config.toml
moe_layers = [2, 3, 4, 5, 6, 7]
router_score = "softmax"
tie_embeddings = false
lr = 0.00264
train_tokens = 319300000
Below are experts of layer 5 (counted from 0) of a mixture-of-experts language model. Rows are named router (the router's row for the expert), gate (a neuron's input weights, with its number), up (a neuron's input weights, with its number) and show model dimensions 0-223. Each number is 50 + 12 x the weight over its row's rms, rounded and kept within 0 to 99.
After each expert's rows: a language model's description of what the expert responds to. This comes from a sample of Wikipedia text that the model never trained on.

# expert 1
router:49 56 47 31 51 63 58 59 50 34 51 22 42 52 43 69 46 31 50 49 32 60 53 53 33 66 46 24 51 60 42 44 51 64 58 61 50 46 30 63 53 58 34 71 51 45 45 41 59 57 43 36 69 30 21 56 47 43 63 38 69 43 60 48 35 59 26 67 39 47 41 38 41 36 36 53 56 57 57 57 52 49 47 51 50 59 46 52 71 58 45 51 33 37 53 64 65 51 28 51 59 63 57 56 55 41 58 65 43 32 48 45 50 47 49 72 76 72 38 50 60 75 33 53 53 34 49 40 32 46 75 42 52 24 53 41 60 59 68 63 33 55 70 38 60 66 37 48 46 49 42 66 54 51 24 69 61 41 39 45 46 32 56 67 67 66 62 44 39 71 49 32 51 56 71 62 40 64 49 52 52 14 34 35 62 43 53 44 38 51 36 69 46 41 67 50 64 30 66 43 30 33 54 79 71 56 55 63 71 64 59 40 58 56 57 87 53 22 81 57 41 51 45 51
gate4:65 42 48 58 39 00 48 28 45 61 42 37 56 48 50 39 43 58 45 37 44 21 49 59 61 43 44 62 61 47 66 56 38 69 36 52 50 74 52 59 48 63 56 33 61 77 42 53 36 49 54 41 51 75 50 46 59 44 49 58 46 59 58 24 53 55 57 73 54 67 50 37 47 44 57 39 54 48 40 56 42 59 46 40 44 52 56 63 37 50 49 46 79 61 61 33 38 42 38 42 57 43 42 58 24 42 53 46 51 43 43 54 47 46 67 65 51 51 46 67 50 60 47 79 32 49 68 20 57 46 52 57 64 57 42 29 51 59 41 60 63 71 42 67 72 54 36 43 51 38 55 62 37 61 48 64 31 43 57 35 76 23 49 46 51 38 51 40 31 38 51 33 46 45 61 53 75 46 55 23 69 42 71 55 76 59 46 43 56 60 43 54 27 53 45 45 61 57 49 51 69 29 68 48 50 47 51 57 52 46 42 69 67 46 54 51 41 46 69 35 57 51 50 53
up4:41 44 51 51 50 27 38 47 45 52 43 40 35 74 41 44 51 64 41 37 40 43 47 57 63 38 55 73 51 52 69 52 61 47 45 48 53 74 55 32 37 45 73 48 60 72 47 53 46 68 38 42 40 64 52 49 62 30 41 39 31 51 44 19 67 45 50 71 36 69 45 25 50 55 50 45 32 59 59 55 48 47 38 48 42 30 54 53 42 50 51 40 70 55 56 36 35 46 34 33 30 81 57 55 31 40 46 66 46 36 37 45 49 49 59 71 56 56 43 48 49 23 51 72 47 69 55 20 40 29 61 61 37 60 40 46 51 49 47 55 55 74 20 62 68 62 53 44 57 47 43 61 45 61 46 58 43 30 58 68 57 38 43 57 42 40 52 51 48 43 60 24 59 45 42 50 59 44 53 35 59 64 61 60 55 34 32 80 57 64 47 74 37 65 48 44 70 71 54 52 44 47 57 49 54 38 59 42 41 38 44 41 49 54 55 59 44 44 73 50 49 56 51 35
Determiners before nouns. Articles and possessive determiners such as the, its, their, this, starting noun phrases in descriptive prose, especially the after prepositions ("on the ground").

# expert 9
router:59 58 49 19 72 58 37 56 65 52 46 22 47 49 47 58 47 52 56 66 53 67 57 52 57 48 71 46 53 66 67 59 72 56 46 61 43 59 46 65 50 40 50 66 45 63 40 53 65 44 60 39 38 46 45 38 62 63 68 34 53 51 74 64 35 44 43 38 53 56 42 60 33 47 54 57 41 41 52 37 72 52 71 45 55 53 58 42 62 48 53 59 20 49 40 42 49 38 55 58 45 66 62 65 42 30 62 55 44 64 61 35 65 25 51 44 64 58 44 46 68 61 43 56 50 37 44 58 32 57 58 33 76 57 26 37 64 49 66 65 34 46 72 55 44 62 50 35 53 49 59 48 43 53 53 34 41 36 49 41 30 39 36 27 55 38 58 63 40 59 35 75 55 72 24 47 57 55 54 36 49 59 42 50 63 38 55 64 52 45 60 44 51 54 64 50 47 53 74 50 52 47 31 64 75 47 53 64 56 82 54 70 40 45 62 51 63 47 36 52 67 70 49 42
gate0:44 62 53 39 51 34 57 42 59 43 50 49 10 32 52 53 55 47 69 39 60 66 57 57 68 52 60 53 67 43 56 72 49 42 57 61 51 56 69 33 66 49 53 31 66 45 50 53 28 23 53 44 44 54 45 35 51 50 44 22 56 32 55 51 43 43 23 43 61 43 40 49 37 41 64 48 31 35 68 34 62 36 49 37 30 34 25 48 54 38 46 37 59 61 69 42 65 60 51 38 49 34 43 71 59 63 34 59 55 44 58 54 57 37 47 45 50 71 39 67 53 61 47 49 59 51 33 65 38 37 51 47 37 61 41 53 52 69 52 40 53 49 49 55 27 58 47 51 71 43 48 52 42 47 77 31 49 64 56 59 48 38 33 47 51 57 31 54 35 55 36 45 56 53 34 52 41 39 64 34 40 43 43 65 57 47 56 59 33 60 58 46 70 34 53 73 43 54 48 35 48 49 62 57 50 37 46 58 57 52 32 34 49 76 33 46 54 47 43 53 43 46 36 35
up0:34 58 57 62 64 71 54 69 63 32 54 55 35 76 55 52 53 40 57 60 45 39 49 35 46 50 75 74 43 49 56 59 41 42 50 31 56 53 66 59 56 65 30 48 60 59 40 45 36 39 34 56 53 66 41 51 35 79 64 41 54 31 55 58 30 52 44 57 42 28 50 21 38 64 71 50 58 50 42 64 43 43 28 42 48 38 38 38 52 54 65 48 72 36 60 11 35 46 49 62 38 33 44 45 74 71 39 51 41 64 38 67 48 41 68 51 46 64 38 70 56 44 45 59 63 66 59 65 53 62 65 75 31 63 40 59 45 51 57 52 46 47 55 44 34 39 40 58 42 47 50 55 50 48 38 65 47 58 46 46 67 57 35 64 35 74 61 40 50 47 36 36 44 43 45 42 53 45 71 48 45 67 34 80 60 45 52 47 56 65 70 42 76 53 43 37 56 53 39 37 54 75 56 68 47 72 62 44 47 58 52 43 57 51 38 24 68 63 49 54 36 35 51 69
Sentence and clause endings. Final words or suffixes closing a sentence with their period (Cricetidae., Mexico.), plus auxiliaries is, are, has, been and conjunctions and, but.

# expert 4
router:34 49 68 39 36 49 46 53 41 42 71 61 74 64 30 54 45 60 49 42 49 55 49 51 56 53 48 53 46 25 29 46 38 16 45 58 48 41 41 39 48 40 42 58 49 61 50 41 37 59 65 56 41 66 78 26 61 44 26 75 26 38 43 45 52 60 60 68 41 45 61 50 43 74 71 56 66 44 37 44 32 41 40 53 58 33 40 35 33 59 52 30 66 29 52 52 42 60 49 49 39 64 35 58 73 53 53 45 58 23 53 52 69 62 63 38 55 39 20 39 53 31 48 59 67 51 69 50 55 63 39 54 60 57 37 49 42 49 54 43 48 39 35 49 47 50 50 54 60 63 43 41 35 44 62 53 51 39 48 51 57 75 52 75 45 42 52 32 55 47 31 44 64 72 63 40 60 27 68 39 30 62 46 40 38 53 42 44 51 38 50 39 75 45 35 61 42 49 38 49 50 41 57 38 47 53 57 52 29 28 32 51 46 59 36 46 47 75 29 47 62 46 69 66
gate0:53 67 42 47 41 30 67 61 43 63 54 47 40 26 51 48 43 51 69 51 45 55 72 71 58 59 39 35 45 59 33 55 37 48 71 63 54 43 40 54 31 66 46 46 76 59 39 28 55 55 46 49 44 57 66 55 63 38 60 57 42 54 43 67 59 58 36 18 49 58 62 48 65 62 65 58 48 24 58 55 57 60 45 33 43 49 30 65 53 57 54 40 38 67 58 42 53 50 43 64 53 47 46 52 52 55 60 51 50 52 44 40 45 54 53 46 40 56 39 36 49 47 46 55 28 31 58 49 55 64 61 64 51 24 44 41 27 51 25 52 38 50 26 60 37 51 78 57 40 54 41 59 26 70 67 53 38 52 53 63 34 24 51 36 67 44 56 57 71 20 38 46 49 62 47 55 44 54 41 42 48 44 19 63 47 56 51 48 51 50 31 33 53 33 27 32 58 49 53 46 45 47 38 44 16 74 72 61 56 65 35 59 64 32 58 53 51 63 48 46 46 48 49 75
up0:57 78 49 36 46 21 73 59 48 56 44 61 38 36 59 50 61 43 67 40 30 39 64 61 46 50 53 39 36 62 32 51 29 47 61 55 38 44 49 56 52 58 34 55 80 56 54 26 65 49 55 51 54 73 58 71 73 30 56 60 53 42 41 73 46 64 50 35 51 49 39 51 60 64 63 59 54 40 64 66 54 59 57 42 37 54 52 64 58 49 50 59 46 65 48 47 47 60 34 56 54 47 46 53 58 61 51 51 57 49 50 35 42 43 54 45 45 50 43 41 48 44 55 44 29 25 61 57 61 54 72 77 53 44 26 40 37 51 36 58 40 36 40 64 46 57 67 66 45 70 35 53 26 55 62 55 47 61 38 42 44 31 48 51 59 56 47 59 80 22 28 36 54 66 52 68 59 47 32 42 52 51 29 49 47 53 49 41 46 45 30 34 37 42 37 30 60 54 44 33 54 44 51 29 39 67 67 58 37 48 44 62 59 40 50 54 26 67 33 56 54 53 41 60
Personal name pieces. Common English first names (John, David, James) and word-piece fragments inside foreign personal names and species epithets, e.g. Jess-ika, Nat-alia, Rosvith-a.

# expert 12
router:39 49 56 48 49 52 43 34 40 56 67 55 32 55 40 57 46 79 60 63 40 64 35 61 50 32 51 54 59 45 43 40 61 32 31 47 52 36 42 53 44 37 60 58 52 47 66 38 52 33 64 47 54 52 47 63 60 61 47 47 49 53 42 50 58 61 51 38 52 45 46 60 46 46 34 72 40 39 48 55 53 55 47 64 26 47 45 44 44 44 53 41 54 45 40 73 45 51 47 52 45 60 51 46 44 33 55 57 50 60 38 63 28 39 58 58 34 64 37 25 47 63 25 55 37 50 51 51 58 50 50 58 44 42 68 60 49 33 34 57 32 52 70 45 50 68 35 40 55 57 18 59 43 36 61 64 41 37 48 28 47 55 42 54 56 58 37 64 68 58 39 50 49 43 69 54 41 54 54 42 47 54 49 57 57 61 71 71 49 79 62 53 59 46 60 37 53 45 40 74 39 30 40 46 67 67 59 44 67 62 48 64 60 61 69 44 37 60 30 39 55 61 32 50
gate0:38 40 69 36 45 54 62 52 59 25 58 63 43 44 46 27 57 30 50 53 47 47 42 50 65 35 42 33 51 66 65 58 48 51 68 38 34 46 58 55 51 51 24 46 51 50 50 52 28 66 23 51 61 78 51 66 57 53 36 44 62 51 50 32 48 54 26 58 40 59 57 54 59 48 50 49 59 60 65 47 41 41 55 43 52 67 50 47 29 84 49 67 26 55 37 45 18 28 55 48 72 56 39 62 44 51 59 42 59 49 46 46 51 56 68 37 68 45 51 25 57 51 37 49 32 30 27 67 41 48 36 36 67 56 63 35 52 47 28 57 53 49 68 45 42 48 37 57 52 37 51 51 49 40 50 56 35 35 70 71 37 44 42 21 66 39 46 55 42 49 59 49 72 36 52 50 34 40 43 58 50 52 45 41 59 45 47 48 70 63 66 39 55 43 52 41 55 30 45 40 41 55 58 65 17 53 60 47 46 65 72 27 53 59 42 61 46 52 33 55 49 42 71 35
up0:57 48 61 47 41 33 56 69 46 47 52 58 73 59 55 23 36 56 49 34 46 58 48 59 59 37 50 38 53 53 39 52 57 57 47 65 43 49 37 44 46 33 48 46 54 32 35 46 40 59 48 49 67 50 52 54 52 48 62 59 57 64 44 58 38 42 37 63 44 44 34 55 38 58 44 37 60 45 47 63 46 52 39 47 67 39 43 27 35 52 35 76 56 53 31 48 38 43 47 41 74 40 56 58 54 70 46 38 69 30 46 54 32 56 54 47 61 43 51 52 58 57 61 39 43 51 31 61 27 30 17 37 53 47 51 40 63 56 51 60 46 40 73 50 33 46 61 53 43 62 82 43 35 62 23 52 52 47 65 55 64 34 57 34 35 50 30 71 57 60 55 37 63 48 55 75 52 37 45 39 68 37 18 37 43 41 46 53 75 57 64 45 68 44 41 51 36 43 52 43 51 59 68 39 33 66 34 26 51 57 51 33 61 47 57 47 43 58 57 41 66 65 43 23
Pronouns and noun endings. Subject pronouns and relative pronouns (he, they, which, who) plus head nouns or their final word pieces in prose, e.g. schem-e, curf-ew, settl-ers.

# expert 14
router:53 44 58 59 45 38 39 38 44 46 61 60 62 51 64 59 62 62 52 53 62 51 43 63 39 39 40 44 51 39 54 69 28 43 39 51 60 56 33 23 84 58 38 51 70 34 66 56 43 51 51 62 66 43 76 44 41 61 63 66 53 28 60 63 53 62 72 52 72 43 53 44 53 41 63 54 54 52 49 23 39 57 50 42 43 52 42 26 40 60 33 46 58 47 34 56 49 39 44 55 49 24 47 37 77 57 25 60 66 25 67 48 54 56 44 32 45 32 51 37 47 49 56 56 55 51 44 44 71 43 38 55 52 47 48 34 41 35 36 50 73 57 67 79 49 39 47 57 62 30 62 47 47 30 51 57 72 69 29 46 49 55 60 42 49 68 53 40 33 67 42 51 54 62 44 46 56 45 24 72 39 52 44 61 42 46 56 33 36 43 45 47 54 52 39 52 62 39 53 36 44 47 69 55 40 43 49 43 37 44 34 45 61 41 37 50 39 51 35 46 32 32 65 49
gate0:31 62 42 43 60 36 70 64 40 48 53 50 28 55 82 48 42 49 40 64 72 67 30 62 68 59 66 61 46 41 43 53 48 58 30 62 59 58 48 43 44 41 43 24 62 57 36 40 46 46 47 44 67 55 42 37 35 32 48 49 40 40 47 53 57 53 48 64 52 63 48 63 51 41 43 53 67 41 56 60 49 69 38 37 58 32 30 30 44 30 58 51 69 30 53 55 43 38 54 45 51 72 47 66 75 52 57 65 59 54 46 76 70 55 50 64 68 52 49 50 54 38 56 44 48 45 39 33 48 49 56 62 22 51 36 50 34 52 45 41 33 66 47 45 40 52 48 49 59 45 51 71 49 23 67 51 33 30 65 61 51 44 61 50 52 59 61 36 45 52 31 52 62 70 56 65 62 25 63 46 37 56 63 46 54 37 27 70 60 53 48 58 57 37 53 45 60 71 43 42 49 47 51 39 28 43 13 52 50 56 57 44 57 43 62 50 28 53 54 34 43 59 56 30
up0:45 52 41 56 32 52 50 40 50 80 49 44 54 42 50 41 63 33 46 46 55 46 65 46 36 50 64 46 55 44 50 56 66 49 52 52 61 41 60 60 44 63 52 66 57 49 44 49 45 66 67 40 46 35 49 57 47 43 58 45 61 40 60 57 75 51 31 42 52 51 59 54 71 57 44 51 52 56 48 53 53 47 27 49 46 58 43 54 48 50 50 37 51 63 56 56 45 47 56 68 38 48 31 45 60 44 63 41 73 46 49 51 34 24 43 32 48 52 63 64 30 39 60 57 61 61 69 61 74 31 57 34 46 61 48 80 40 43 43 58 69 36 23 51 63 45 61 66 53 50 48 40 41 82 40 48 34 56 55 37 48 56 65 33 56 58 59 64 41 65 44 62 36 48 46 49 39 47 76 46 60 45 53 71 34 63 96 44 52 48 44 49 57 52 29 57 55 56 67 54 57 51 42 56 81 48 69 67 44 44 46 65 66 65 62 71 48 33 52 20 65 76 54 32
Place names in tables. City and place names, often with a trailing comma before a state, plus pipe separators in sports and results tables, e.g. Austin, San Jose, Cincinnati.

# expert 0
router:48 64 42 59 36 68 48 49 28 30 63 61 66 56 39 50 62 60 55 46 56 51 43 54 32 57 55 41 55 48 53 71 40 22 50 46 43 51 36 38 47 60 57 71 45 82 38 68 25 79 39 69 61 71 64 36 54 52 37 52 25 26 45 36 65 61 49 62 65 60 65 34 56 71 55 50 42 48 34 57 35 66 46 31 54 57 47 57 25 71 57 50 61 40 67 53 47 58 62 26 43 46 49 42 50 48 36 60 38 51 43 55 46 64 75 39 54 33 60 37 30 58 59 37 55 47 58 49 46 63 39 67 38 53 52 60 35 70 59 38 56 43 39 49 34 30 47 46 65 64 47 44 58 53 40 69 58 40 52 69 48 74 50 51 38 51 52 45 51 47 44 56 55 46 57 29 51 49 44 58 55 63 65 44 62 46 51 50 22 53 24 53 43 48 44 66 55 47 34 46 33 41 63 53 50 61 52 59 43 41 35 49 65 51 30 47 50 45 37 62 47 40 79 66
gate0:57 42 51 62 32 65 41 58 49 53 58 33 55 37 41 80 40 55 55 49 59 64 51 66 38 73 44 52 27 39 55 59 56 39 43 80 57 58 51 46 54 33 37 50 60 46 56 45 31 45 40 34 50 49 57 38 57 58 54 71 68 56 53 53 42 43 35 48 52 53 58 35 45 54 66 45 44 70 43 49 54 44 60 38 51 47 67 56 47 56 49 45 16 51 50 49 29 67 63 39 39 35 25 66 42 47 43 45 45 40 38 39 64 41 42 60 40 31 09 52 68 47 51 51 51 55 45 55 61 47 56 54 65 44 53 47 50 47 63 59 50 32 33 62 52 44 38 62 64 30 43 50 53 40 49 37 71 41 70 37 65 53 42 80 34 42 39 36 50 51 50 32 62 58 42 31 32 35 47 63 65 85 33 46 53 39 54 47 66 42 38 50 60 55 39 32 47 50 40 42 37 40 57 62 40 38 52 73 74 70 45 68 59 43 54 49 44 29 58 31 52 44 37 36
up0:45 76 58 42 85 31 64 46 43 36 38 71 36 48 77 20 46 43 47 41 62 44 57 42 64 38 67 36 61 64 37 37 45 52 66 37 32 55 75 43 36 64 54 53 43 42 50 66 69 58 48 62 35 59 21 63 50 41 48 54 55 56 34 61 55 44 63 51 46 71 43 50 50 47 36 52 65 61 50 53 58 53 50 72 53 60 33 46 57 37 64 61 61 67 43 37 62 48 41 64 40 58 62 68 57 44 47 60 46 57 57 40 45 53 64 50 39 60 67 26 62 70 42 44 69 70 44 51 44 51 46 38 47 46 48 45 33 52 41 37 46 62 52 39 54 51 76 64 37 68 42 48 62 42 16 54 28 48 49 62 54 35 56 24 46 64 57 43 64 48 43 73 45 68 48 55 79 84 40 30 45 34 55 37 53 53 61 63 39 50 68 59 29 56 36 56 40 46 49 65 56 49 61 42 57 59 63 54 41 44 57 52 60 56 57 56 57 81 47 68 40 43 61 53
Capitalized name onsets. First capital letter or syllable of proper names and acronyms, often after an opening parenthesis, e.g. (P in (PNF), Har in Harriers, Vander in Vanderbilt.

# expert 8
router:41 49 25 55 30 44 45 61 44 38 52 33 70 58 49 46 51 60 54 14 44 43 44 51 63 68 50 53 39 39 48 55 53 59 53 49 59 32 59 53 53 27 56 39 33 55 65 69 58 30 43 32 46 44 45 57 50 43 46 74 28 33 54 57 34 56 59 50 71 49 38 44 54 80 56 58 51 53 44 64 45 27 48 77 59 43 62 53 43 67 55 82 65 54 58 43 40 42 48 55 48 41 52 29 53 44 53 45 59 58 59 70 44 55 68 60 27 41 66 46 39 37 40 45 75 69 38 50 56 70 43 64 52 58 34 52 45 44 55 53 56 41 36 45 35 42 61 41 49 61 67 23 29 52 40 36 69 46 40 42 52 49 68 52 40 34 53 62 31 41 71 57 81 41 60 57 79 45 51 28 36 48 54 48 61 61 50 38 56 62 35 53 31 46 47 73 53 56 53 27 59 55 34 41 32 39 42 47 47 29 47 40 53 30 42 52 35 65 62 42 46 45 44 52
gate0:74 68 53 41 57 37 39 60 51 49 35 54 65 45 55 47 34 64 56 57 54 60 33 49 42 29 47 42 47 49 60 50 60 46 63 51 39 39 36 55 33 41 74 52 61 55 59 45 46 73 32 50 26 42 49 64 32 44 35 38 44 40 35 50 49 41 51 25 61 52 40 67 51 40 40 43 40 54 53 65 21 60 70 68 35 40 66 54 33 51 42 21 50 51 29 54 40 44 44 60 57 49 47 41 52 53 47 46 45 46 35 49 33 44 45 48 49 51 64 39 80 42 46 44 53 63 45 57 52 56 25 69 47 49 49 45 48 53 55 42 31 50 39 47 65 31 53 42 45 61 56 57 32 47 55 56 54 63 45 59 49 36 47 41 58 29 53 52 61 61 61 27 26 58 56 48 40 46 47 68 44 52 59 51 32 22 79 67 54 31 55 50 45 55 47 78 61 43 41 61 49 47 52 64 55 33 52 52 68 40 59 40 66 34 44 50 24 65 52 58 38 47 49 47
up0:59 65 49 42 61 23 34 50 49 47 47 32 45 57 70 57 53 70 48 64 67 69 30 42 37 74 33 42 45 34 72 47 54 50 44 59 51 55 46 56 68 39 73 41 55 56 49 45 38 55 36 37 46 38 54 58 35 33 51 51 53 47 34 63 53 59 45 38 58 56 50 52 56 55 37 59 55 55 61 53 43 60 69 70 46 42 46 51 57 53 49 45 44 40 49 38 20 31 47 43 64 35 34 57 56 49 39 54 55 54 34 54 37 46 45 26 45 38 52 25 56 56 46 44 68 44 48 61 44 46 43 52 54 73 37 37 56 29 62 68 34 44 30 45 46 47 64 46 40 70 58 68 32 59 60 77 47 46 44 54 32 52 44 48 40 40 63 58 40 64 51 56 26 61 79 62 58 49 53 59 71 55 41 60 35 20 40 57 40 41 68 47 41 48 53 72 66 47 66 48 55 58 54 57 50 38 49 51 41 34 31 37 48 39 51 44 54 67 56 45 52 35 45 48
Quoted titles and names. Opening quote marks and word pieces inside quoted or tabulated titles of songs, films and artworks, e.g. "D in "Dwellas", Life Lines, Humorist.

# expert 6
router:37 51 41 63 48 64 41 75 47 54 50 54 48 50 53 76 68 84 54 43 64 62 72 48 47 54 64 35 56 46 46 36 45 47 45 67 36 39 54 56 66 48 53 66 40 54 43 36 56 35 39 52 64 51 22 46 52 50 45 51 43 48 61 63 53 43 39 47 34 34 34 71 37 48 50 37 49 69 18 38 45 32 37 62 55 47 35 57 49 61 30 45 68 47 43 60 50 61 50 54 51 28 55 67 46 64 54 51 50 66 68 69 28 68 51 43 43 55 49 43 47 70 61 34 37 51 39 49 58 47 67 55 38 29 48 72 59 38 35 69 76 55 69 49 51 60 52 73 41 50 32 58 52 61 39 56 58 32 41 46 69 72 44 58 50 54 52 70 39 58 50 69 50 31 54 41 64 42 53 46 41 70 21 53 34 78 51 77 58 60 58 40 54 37 53 66 46 49 68 42 57 54 40 62 38 61 38 43 75 68 41 45 68 45 53 52 55 23 60 56 55 58 57 55
gate0:43 65 50 41 60 48 56 71 47 59 43 63 69 61 69 64 44 48 65 48 44 61 53 59 69 60 42 33 48 55 61 36 61 43 61 45 44 38 53 30 45 69 48 42 43 54 37 44 49 52 48 54 61 68 44 39 79 67 46 52 59 30 61 48 40 62 54 35 49 49 37 50 43 46 65 39 64 45 51 50 35 50 41 45 43 52 72 60 67 46 39 46 46 50 39 72 62 49 34 43 85 74 56 70 61 53 51 40 56 62 58 62 65 39 58 50 30 64 60 39 43 50 42 47 81 59 57 44 54 29 38 54 47 62 78 65 61 52 82 52 30 57 55 24 41 43 36 54 54 46 55 29 51 34 54 33 53 49 64 46 32 56 63 46 65 30 49 22 42 37 22 46 58 69 47 42 40 41 54 51 31 47 67 56 56 58 50 47 40 50 47 60 53 41 49 79 41 35 34 51 44 26 37 48 35 53 23 60 51 67 27 67 29 52 44 45 42 58 51 45 50 65 54 40
up0:39 52 60 48 47 48 41 65 37 52 45 57 73 61 57 57 54 45 21 49 64 66 58 64 60 56 40 29 51 73 37 41 66 29 73 60 37 50 65 41 64 53 52 40 51 61 43 55 27 74 51 43 39 56 53 54 56 54 55 62 71 28 48 45 50 53 52 46 50 57 49 67 54 43 56 25 59 41 56 46 63 41 22 48 33 69 55 61 57 48 47 48 35 38 50 61 58 48 47 70 76 55 45 53 53 54 41 47 39 55 56 59 52 56 48 48 44 66 33 51 44 43 56 64 70 69 67 51 60 39 47 43 58 48 82 69 43 62 71 55 33 43 42 35 51 47 61 49 47 63 66 35 46 26 49 69 56 55 36 40 28 51 50 52 62 43 28 51 31 28 44 56 41 65 54 19 55 53 63 48 57 43 37 65 57 52 49 53 58 57 45 57 43 43 24 58 44 49 45 44 43 60 54 50 35 44 30 55 49 52 40 74 44 45 59 39 48 72 47 38 76 61 87 48
Digits within numbers. Digits and digit groups inside longer numbers such as years, coordinates, decimals, page ranges and catalogue IDs, e.g. 195, .9, 36.

# expert 13
router:33 42 53 37 57 55 45 33 64 62 38 27 36 45 46 48 49 41 42 73 59 71 36 24 27 55 53 47 47 70 63 57 58 66 46 35 52 59 51 37 51 49 71 44 59 37 33 57 54 79 41 43 56 39 52 39 40 65 40 45 66 51 57 41 66 50 44 50 58 62 55 32 63 44 42 49 53 51 41 35 48 65 58 55 53 47 54 43 46 74 38 46 37 50 78 47 73 33 48 42 68 48 41 53 58 65 30 38 63 37 60 38 54 49 49 55 48 70 45 57 55 58 55 51 42 28 57 60 38 33 66 45 53 40 49 42 49 32 37 37 41 51 43 45 41 48 53 43 65 45 60 61 43 62 66 54 51 53 28 50 45 52 73 50 33 47 47 53 54 47 41 36 47 38 54 75 33 49 72 70 52 33 42 63 74 26 30 31 45 66 41 77 63 46 53 33 57 31 46 47 45 66 68 50 58 38 25 41 26 50 51 58 45 53 48 53 52 64 61 67 45 25 63 53
gate0:18 64 33 61 48 44 48 47 62 40 50 49 56 84 53 52 43 41 49 47 51 58 65 54 46 21 66 54 57 62 50 47 34 51 45 73 54 25 33 40 55 41 48 27 42 46 42 66 53 51 27 59 72 66 49 53 24 56 68 26 46 46 78 66 73 54 27 57 57 50 54 52 67 43 48 60 24 32 51 52 55 64 42 65 51 62 30 42 43 36 53 56 49 43 58 70 38 53 33 36 34 81 62 55 46 72 38 40 57 47 54 55 47 42 32 65 66 46 60 26 62 34 46 59 54 38 41 47 67 24 47 46 52 59 56 40 45 66 42 30 60 43 69 32 55 58 53 32 26 49 41 68 32 44 46 44 70 61 41 36 56 62 55 51 57 40 35 53 50 39 52 61 35 60 69 44 51 36 40 49 44 33 47 44 36 25 58 53 50 32 46 54 60 36 56 54 53 47 42 54 54 67 40 57 23 46 53 54 57 61 37 67 49 74 66 68 49 62 66 41 45 52 49 47
up0:41 08 66 70 51 61 45 61 57 60 46 37 78 47 52 61 55 49 58 49 42 58 41 39 44 64 49 38 43 29 38 58 57 25 47 49 57 19 43 57 54 08 33 52 46 56 66 44 45 42 49 51 59 53 50 33 45 57 37 30 57 37 34 47 38 65 62 49 39 40 35 47 83 60 42 53 70 49 75 39 52 46 49 37 38 60 58 72 44 38 51 63 41 63 53 50 41 67 55 41 36 71 64 67 46 47 49 52 48 80 44 54 40 57 68 30 60 49 42 53 52 63 60 85 45 39 32 65 49 47 72 36 48 56 41 61 39 59 52 57 48 43 46 58 71 48 50 30 54 68 57 54 59 50 51 34 26 52 63 33 58 49 51 32 46 53 45 44 52 71 46 53 45 39 44 51 54 48 50 66 74 65 37 52 44 72 44 58 40 29 52 17 38 65 53 45 25 57 53 36 25 18 62 40 63 51 43 56 55 56 73 36 56 46 48 55 50 46 54 53 71 49 64 55
Prepositions before dates and places. Prepositions such as on, in, of, from, at, starting phrases of time, place or relation (on 25 April, in 2002), plus table pipes.

# expert 11
router:51 60 56 56 66 50 56 38 40 45 49 24 59 50 33 47 28 37 54 61 22 38 41 51 61 39 50 58 44 65 55 42 62 62 38 46 67 45 42 56 24 50 53 53 42 50 50 47 39 54 55 46 27 55 46 56 69 30 53 32 54 68 51 57 39 63 43 26 45 59 42 56 52 47 43 48 32 39 39 51 40 73 67 51 61 59 56 37 72 51 54 36 54 48 52 65 62 40 61 47 49 47 43 61 50 36 63 69 51 55 77 35 44 40 55 65 36 50 52 61 45 50 51 57 57 48 40 44 40 40 39 50 87 57 30 46 61 39 42 60 55 40 45 40 57 43 63 51 67 48 53 64 40 61 73 32 53 37 52 42 47 53 40 53 29 33 62 55 49 35 40 41 32 37 53 44 29 70 54 36 49 46 53 56 30 43 19 58 48 65 45 58 49 56 49 34 58 51 37 48 39 54 47 44 58 39 34 42 46 61 44 68 33 48 79 48 47 58 51 33 68 65 35 60
gate0:37 67 39 30 56 30 75 59 54 75 25 23 54 48 51 58 55 45 54 26 47 73 63 36 57 42 51 49 48 43 70 36 44 31 70 34 37 41 53 36 61 56 42 54 55 41 57 67 55 37 54 56 52 58 43 47 49 76 26 58 37 31 67 60 53 50 54 45 76 34 33 52 31 38 56 42 40 62 52 57 71 42 56 43 28 50 47 37 64 51 35 51 68 48 57 57 42 36 46 46 44 53 59 35 55 45 66 47 52 60 49 40 55 36 51 77 60 60 48 53 82 68 25 39 56 53 44 67 50 50 30 56 48 54 44 48 56 55 61 49 49 45 71 55 75 37 41 62 50 65 46 53 38 62 58 36 42 49 58 61 33 46 42 58 54 49 48 44 58 43 33 27 46 66 64 15 36 62 56 45 41 47 47 68 56 34 50 41 64 33 67 57 57 65 59 51 53 69 34 30 61 74 69 29 44 53 47 41 72 42 44 30 68 37 64 48 35 61 52 28 60 28 45 35
up0:32 53 60 40 49 55 60 49 39 37 49 50 25 40 44 52 45 41 31 42 55 30 76 53 64 53 47 33 48 46 65 37 37 44 54 32 65 54 49 24 53 56 39 65 38 52 62 50 68 62 38 59 47 35 37 48 56 73 50 52 48 58 66 55 65 54 82 39 49 30 50 54 45 65 50 65 27 44 54 54 61 46 56 46 35 65 39 63 54 53 22 60 44 39 60 54 63 34 48 65 48 44 52 51 40 62 51 58 63 53 77 64 47 34 46 62 42 51 42 46 77 48 53 57 38 49 64 63 62 49 37 60 58 58 52 32 53 42 35 52 41 66 33 36 52 47 56 60 52 53 52 69 50 43 43 47 46 34 59 44 35 77 47 70 79 34 58 44 55 44 53 37 52 46 67 41 52 54 46 52 41 57 43 48 38 33 57 63 44 51 65 50 56 72 64 41 50 65 29 42 55 39 60 27 56 45 73 50 56 60 36 43 64 23 58 38 33 53 37 40 34 44 36 54
Verbs in narrative. Verbs and verb pieces after a subject or to, in biographies and plot summaries, such as became, served, visited, emb-race, enc-oun-ters.